config.yaml
d_model: 160
n_experts: 32
experts_per_token: 2
d_expert: 96
d_shared_expert: 0
activation: "geglu"
moe_layers: [0, 1, 2, 3, 4, 5, 6, 7, 8, 9, 10, 11]
routed_scale: 1.0
balance_bias: false
lr_router: 0.000736
tie_embeddings: "early"
optimizer: "soap_variant"
lr: 0.00843
train_tokens: 463000000
dataset: "wikipedia_en"
Below are experts of layer 4 (counted from 0) of a mixture-of-experts language model. Rows are named router (the router's row for the expert), gate (a neuron's input weights, with its number), up (a neuron's input weights, with its number) and show model dimensions 0-159. Each number is 500 + 40 x the weight over its row's rms, rounded and kept within 0 to 999. Numbers have three digits each.
After each expert's rows: a language model's description of what the expert responds to; "mostly gets" lists some tokens that are sent to it at least half of the time. This comes from a sample of Wikipedia text that the model never trained on.

# expert 10
router:533560518592466539500500518524549461504536429519484490492451500459471522530552492473485455438552487495507467550483417494505584534584557495427459536521558520428483535580623543426545542504464500453513467524494506528496568500449497458482459478538490524502544459436569458428526452486480485559491490498506547542498452475562528476512461430496452487457475453514524471523500431447486495422528511495514537502468505464564503412488514477542476517500491524435535548509499555489573469532502517
gate1:512552548460478511552454479512474427401544528456497524443486519465463533486513473450489511517479509543443540537516588476498522632538507501445471466486460566489585487536516528434512553522502571517495507585479491484416508459521473485468512445547522509440442514507528544491514519521462519480507546487518497489447545498485515486479485457515454561429451484584479510525513503465538481483457400485537506509468439516510529499410526431479531466450546478482465541462459480413512401521517507
up1:567546538478473528492521471500493410509530484485504451535466558488576551536494423506525475474449549432487525500596553573519542433504527593462481490495552553466526515513478518591494493545579536488453489520538444519481446438506468584482506562517462487454500423520521542529559515499530540542455542438553476510518487556458485415544495490515544503494486478441507537460472447482533508529471459469578500501478535568582520442464475457452496528492521482519474535522493426450515471512524509
B and sh/ch onsets
mostly gets: " B", " b", " Sh", " Sc", " th", " sc"

# expert 2
router:501462495502532521481543502522516533497505539517477413486552455406515389502530471503532473463592511453500544491547546438536534485618508536540495437474508567531464468506506502570520524522516473510494542490451479524463500441453475548541472483440560514514424517569462471440465408488483514554480532453512536475427523537520480480478486468509571540523488481469462435463460550506481541552477498521512490463529462426479479533552504599478542534467493511462484495444528550527537520567578508
gate9:601472459527474518457517464456515424545535455520511494494507480509478561477452531498541520501576457462540436532522491496499479521513470455541547464478473496453467536482521505503474574510503495488495494461499521441424463466560528503546578506534456502490516533557514573457577442535488520503570451476535534482475475414418543533464462514555497534515520560531419484483529550466507550600524550493559485495581472481475504487513493521506452587534478529457519468403423457546526486516571495
up9:483423467490420490508510481521520457475566526497463494501517511445511503489499567492490530510469526534499497531492445451527479489521591490533416561478476491542525525514460471473532516459476511443453529500522474551572578494484565482448471466486457440506540486479478470519511433503489547455494444548534491475456483499458512526513497541510464568518530490519568557443573445533395433524548656538556462455510437529456534484495523501529493451540423514513455519545522528541488597483514482
Determiners and possessives
mostly gets: " the", " The", " his", " an", " a", "The"

# expert 8
router:501529559534459551467537534502475541404531456440555530536506499517430555557471470554516485498476513483484511469468440483513479521423506510490514517590527522470534509566491470480510575568518476559538511490427513472466512479501532533518458415519503561388476538450493430534470527489537553499524556480514453492512492441503477452529447584499532570463530478495507507476491442501469484570499522488486542519516386514509554415462505547551466462492456535514485482485570488537425509422473474
gate0:491471481525500493492596544554443447505571469444508507502506503545439505526500498547448448557506444520485446508448519476504519471519578410537539577483418512519475465510442482498525497441506421492490528521524533597567528507508487573512499415522440502507461472504511507428436427469502495498470515474424464465536459485486493460460451534496503505502511478527579492521535561471468467540472486540512466571449459511544547543485543501515469510480450490548435467413503559529548566513539564
up0:515476542511473483462526506530504435608475498420468585535518504503536539475449485500476422561456430414515510582491597467565530477472546467564572424518447497495463493560508473467436502521462571493440474490503490479469480577516531467458513426469434507529499538510466510448483462496567481459534552479507506524445451511418432484544532533525540466506449453509502470504500486520507485508438474533483500454493548539461482520469429585446537500538489518504498520532508525533472539468478443
Foreign name pieces
mostly gets: " Alex", " met", " Mor", " Liber", " Michael", " Mal"

# expert 13
router:476497457470576566588483464464493542480443446537498483462393502503576500457472515458510460554549578474486519458521534434494558485527513479574470527491579441525491519543484481468480574455407485509447512447530467496428504479484482482499525435511550575460587514463469447503547510542530512463507454461435506448521501542570483430459569560573503496534445493518445513450496508528522477451508489499482453536490457507475517574474538547456539519489519453477508430511517534494492528508511516
gate0:499420390524455505524457517510531560552466451429516514474441479466433521458472500440543493426534522538554593548501532500509507487501500480446479520484480497553546450522565495417508527463459474437480464449498515525509569528496499482476490526496439517485523474421458471500486543536478435538529471437556535439534525468447505438524545562551519461479459508485459492468506512579464529493497467487518488553494444525470478443534506561544538551534457573558467426454463466535485465568552485
up0:542537525457536524445467579507492466451484494528449507530495464493486548513496503526513580543495436581395496466486482501505494460514445508457478483473587516467542509492544474521458488496453578522537451573418580467513525482517585407481480556490495464500486507520464432576529508501515514450564490497491538439511449582485538522473485525532420563495517530474524503478516545453478526511486450531499507490535504511491488544525437554555428497477570498578543476430473467523556448538549459
Prepositions and list punctuation
mostly gets: " with", " by", " at", " against", " for", "|"

# expert 1
router:517583506473442521491520514543496470459540471485510504513410507540521461448525488519457476584547473484432516472476537531490522445521505469487467524482492499576505509536520500470521503493532475468536564482529599443475511549482493531529604502499506474553535565495494412453442445500470449483436550536543505554477508432497527523482483517472504567488504510516458421504514433456591511504483434483492571530493469539581427488405565486527467479498530556484497558429410522463500461481510467
gate1:470490436451520498496452521548588506455518536499514531508476552506547491473485571479496516516506553529440512497439496461487520410494518493492406559561506472545468532558534558492508495502488485506543526527508505489500549518438520526516560426464508555553504477598588439574532442470519501464467497549544431527508462410471469505462497503412426562485573482433501542466503498492497440492497514527438525480501523532509459474526521521524583499508470471540443459503527588546443514500576501
up1:483548471517539508522498494476504425539494571522452460454522532498446538547534536448485541499566489437455547538506469456484438475516526558482493515507490498468557497472422481564550531467515539527456505522521518479492491557441506531483485422507596523441510506517499456527558492504496431456471488541567543490478505494503468575465537539521445420483484470405553586504472432454501450484561599506494438498517559526454448456474497525446472441504542438500502538526485531594489500492491433
Word-initial consonant pieces
mostly gets: " t", " st", " g", " J", " p", " T"

# expert 26
router:499483441455563532557477440556451471456521507527535447548505567497521520535550528580453436508474522474516536395500458552567490473547480537515528502459535497501526486458527511517585523498434446519469480455472486437480503519553501499409528488452491476470517433489506483560486554485458531508453417465552584488514533517476535432532507531464436553457482492476504530529488576527457476408512470496447477542518536451476513517496557549502534537466479450508452497458494443482445575574494546
gate1:484508496524489515511486516483476539500481517531490443522485559498496464538584505496485530521511490500402594520469509519455546575456463471456550470565472547447525410553482467490531471564525463529424551549417509506459540516508554519489585522487490533530474480461568455508491534455418509503505524508521600502482487523461498552579492461469461477491575474571535519569523525534592474550448423506423513438532499515481578516511509510501461494484532433447480494429532514495466533516473507
up1:439522527483542463489496438498533468483469576462463499454483493447510510441626522564535558531502527508479485499485469561456520519490513493462568489515468572457533550481548509473513542431525551501547530537469501548513461545515521418587487456498519427478546484502495556459537507534521517387439393592462462525495436411469487475461492509481587543501473559507495490469483502444515514466546490475457537493540494483538520500483544493492481571517517495504518572499508498497592544507523525
Sentence-ending punctuation
mostly gets: ").", "\".", ".\"", " called", "\",", " including"

# expert 20
router:458530472543629582469530598546541523440519499481494506498574510499439504503477497537506501472538458497457526527502497430481508519563493440519515557466473532535525461556515492500428461492563502527518495576566540513512463564531472456523514491464446433509503451493437498520524437503471400568489488479483495557477512503492423447511513423594452448573463517504478492465570564500460549462483486518491484511458500592530518474474488419529488494453499522465512449469504516495467522446461494
gate1:517552501517529537446533544438501451502514484419465488524453456517442555454522492419439478482599534503497540573502548516509534534535571480476460515489497417460485483510445520510497500424455512469462522469463394420591514555524533475514465483517502521546474490472498489505505469459507509480571559398464521450512544505551500451566507526439495464487480500487489517552469405473435473537554439499478458527503486512581542519517539497489531489522450539431436469478525477493506442487448464
up1:489483411476462530523483510539529527446466557602527484504467506564410546429464460504520488487494424490522480516500422467453502472498595548481516464539459540517500410521553473529569450448492536510460514495508504543491547562413502551471455553503473528514516532538483533563474536402510496514462491497526514469525524523521546443536527488497475472525470500467534485432486529450472548474514489538505556524566393475524499555511535462456491439463513485549535528442460543586510480479433502
Word-initial letters
mostly gets: " c", " C", " Car", " dis", " Par", " en"

# expert 28
router:442370410556494435455493488545432514496505544546476521524463485497481498498473505517540486472552464502474498505532410527612495539454438573478553487500485468482463506552492527487526504511491533563489451523480526498511461461473497496529482485499494514491480452475526490534504505533457504495481471443467506489560485518410525533510587552548495480525581500469468491533509482537461506477545474445570519419548537535432534489514472379492487544546505530598548488537436554503572540490533468
gate0:484480510512470563516470536522592489487462487465519524566514465497485480445480435471467468535520475552522588483490483483481512529504515545461490539429495496526396411491475517519530528493482553437494477533505457537503437418522576530495563558571527532537557539446549548501507553493501469502546468474521478541533451470502475471562479493512496466546583461560524497476520563437450460517568549512485511475529519487439487515506520451537530513613519558531494579598443528502521441468513515
up0:484534440491508522490459471559461417559525503492570496495509546516565520518518465467515452489514541576476472517511492507529548483500500533555599547555435500550435506405472590576519459522583484536521563526492434538506513459544458496415475554478516511482460551557540513571494486533510451477525499496489503512450425479505433453520484534563489500491545509553462477511555524521456512473478543477524452467492498431418489493499565456436409562475500467490484496439499496539542487497474546
Mid-word syllables in foreign names
mostly gets: " Mar", "í", " Char", " disc", " reg", " inc"

# expert 21
router:527511466490473434538531470460513533533462571505466457489484570529559584475438543517561486507418563433477526491485504429526473519461507552490507480545487499456488493505482469509525492536478563545517557558515544582478541497488505498532556508492508555536460514519511512492444528521470489510433448507441446452570564431550489424540490572523568525489450528513471456491552394566535544454493546504526467514485509463392509497517452477454498465449539526431509483514565538475550511559492506
gate0:521512521530418529550494447423439527492433558538477480578460469436490534473484506507481472490455572590500477474484504544516473566524483476477504538549470471487527470531465562473424457507464484470529474431559583449497491517482601468497566464505454479526489474502524514534546517511495501548482541564472526516391479438482494488489447486483502466557414551561470463515553482540536521505466465509485466494519517490483468500540529537414384461575536510519557562485532478501523501535488528
up0:475457507517468526568509568433448475458435491520487561478452531559456531506470565465484508511528490610474455477498554545494512467466500478580512500518459505541451493533549521518496466541454551445515494520461484495473469547527503465563570519561493538542509440517533587548443460581402482490478559423510522475524490469457508412549550456504498404472567483498471468527444484504508532504448489521450500486524517475496421546532476439512526533481575475538445458485467495449517502469499453
Table cell pipes
mostly gets: " /", " —;", "″N", " |", " +", " against"

# expert 12
router:544474512489503433505510549544451518533557501559535574494474495572481423529494530436530541602553470472519444472477457525509495442509503454435441451523484475467533470454496512537463447415545529584487528520499483548494491494511522570500482509494427548514419556462491517431479411497475514523510518479570579454424587560558512477498489468537504430465434532526470465525449526530537469574504508477480481560443505514563531509465484512510485552468496464542523506473519502455455520526525491
gate0:478419511455489472458401546503542505460524506546545506490465567573498446507451448470501552530414490504548511472570462477516459415519496469502481535498464457505493507447514508530404582418438487537477456497541483439496487527484484494544538446463439483507466496492443472454544472444538494533568520534541503503520473454463467498467440517534517527521457489510459484483526522536614522457548518467560531483464468467532538457475557459496542494459512587422557518483486453567539532465509468
up0:520420538533484480510495551488477480491525548583549457489407500503583531492437534482528565443482464545541454652490499524514490501480495421583479527446464511551475520541521567532494466470464450491544513438530562500499538550515469557522515429562498493489459493517533541479498530448550499516515464474544445562465487517446444502546547458500526509495443506554585474546489455554495503512517493492392446579466465469518477488512483500472524491476466516487554483500503535494476510565499556
Articles and word middles
mostly gets: " s", " ex", " res", " wh", " Res", " its"

# expert 14
router:489502522456447460510527500455505428504531531485565539463465471476551473532513496513461513477510522514510454466533526545516467455541489461501571489579545435482518526439554480575472528580582467444427539491429510635504513479472500510559489426521462521477476587458484473534558522513533561516551515501489519501540542513483524464486519565448519500475516433510486485525461611479533484549538491561493512505488488505463473544496499520421548492509522472486464394494479467472480399486561470
gate0:537504485530491494479591542467484447477462489479487490491429497509422457481453525423517509529449469453469461561583510465545479410455428446495584466494501454576429489500453500534510500504468454507478590457566504424532486557492542510491462528521549453486472476500540538540548516493450406488532412483523495507513439486537497453532563528443498477500498491538542482481384471492449526472484456470496546477496435560501547524509544518484562478470554494481554450499470479507444529505490539
up0:511492427487481603506479419433442589476478517528500494541480515468531490501504529464546552554504528600503539515514509477492507464512467468469533465511502494554414512514501536525482514476570500529455470479473534536478487471490522537519513529465509524492501453560473528511473515470599489595498457548489459497553505566532464479575534551506568536511491495541544494555511504543575533477527432526503447502528466483552557536451538511449431547520508487547399395534578504511466514568538529
Verbs and auxiliaries
mostly gets: " was", " has", " have", " been", " would", " made"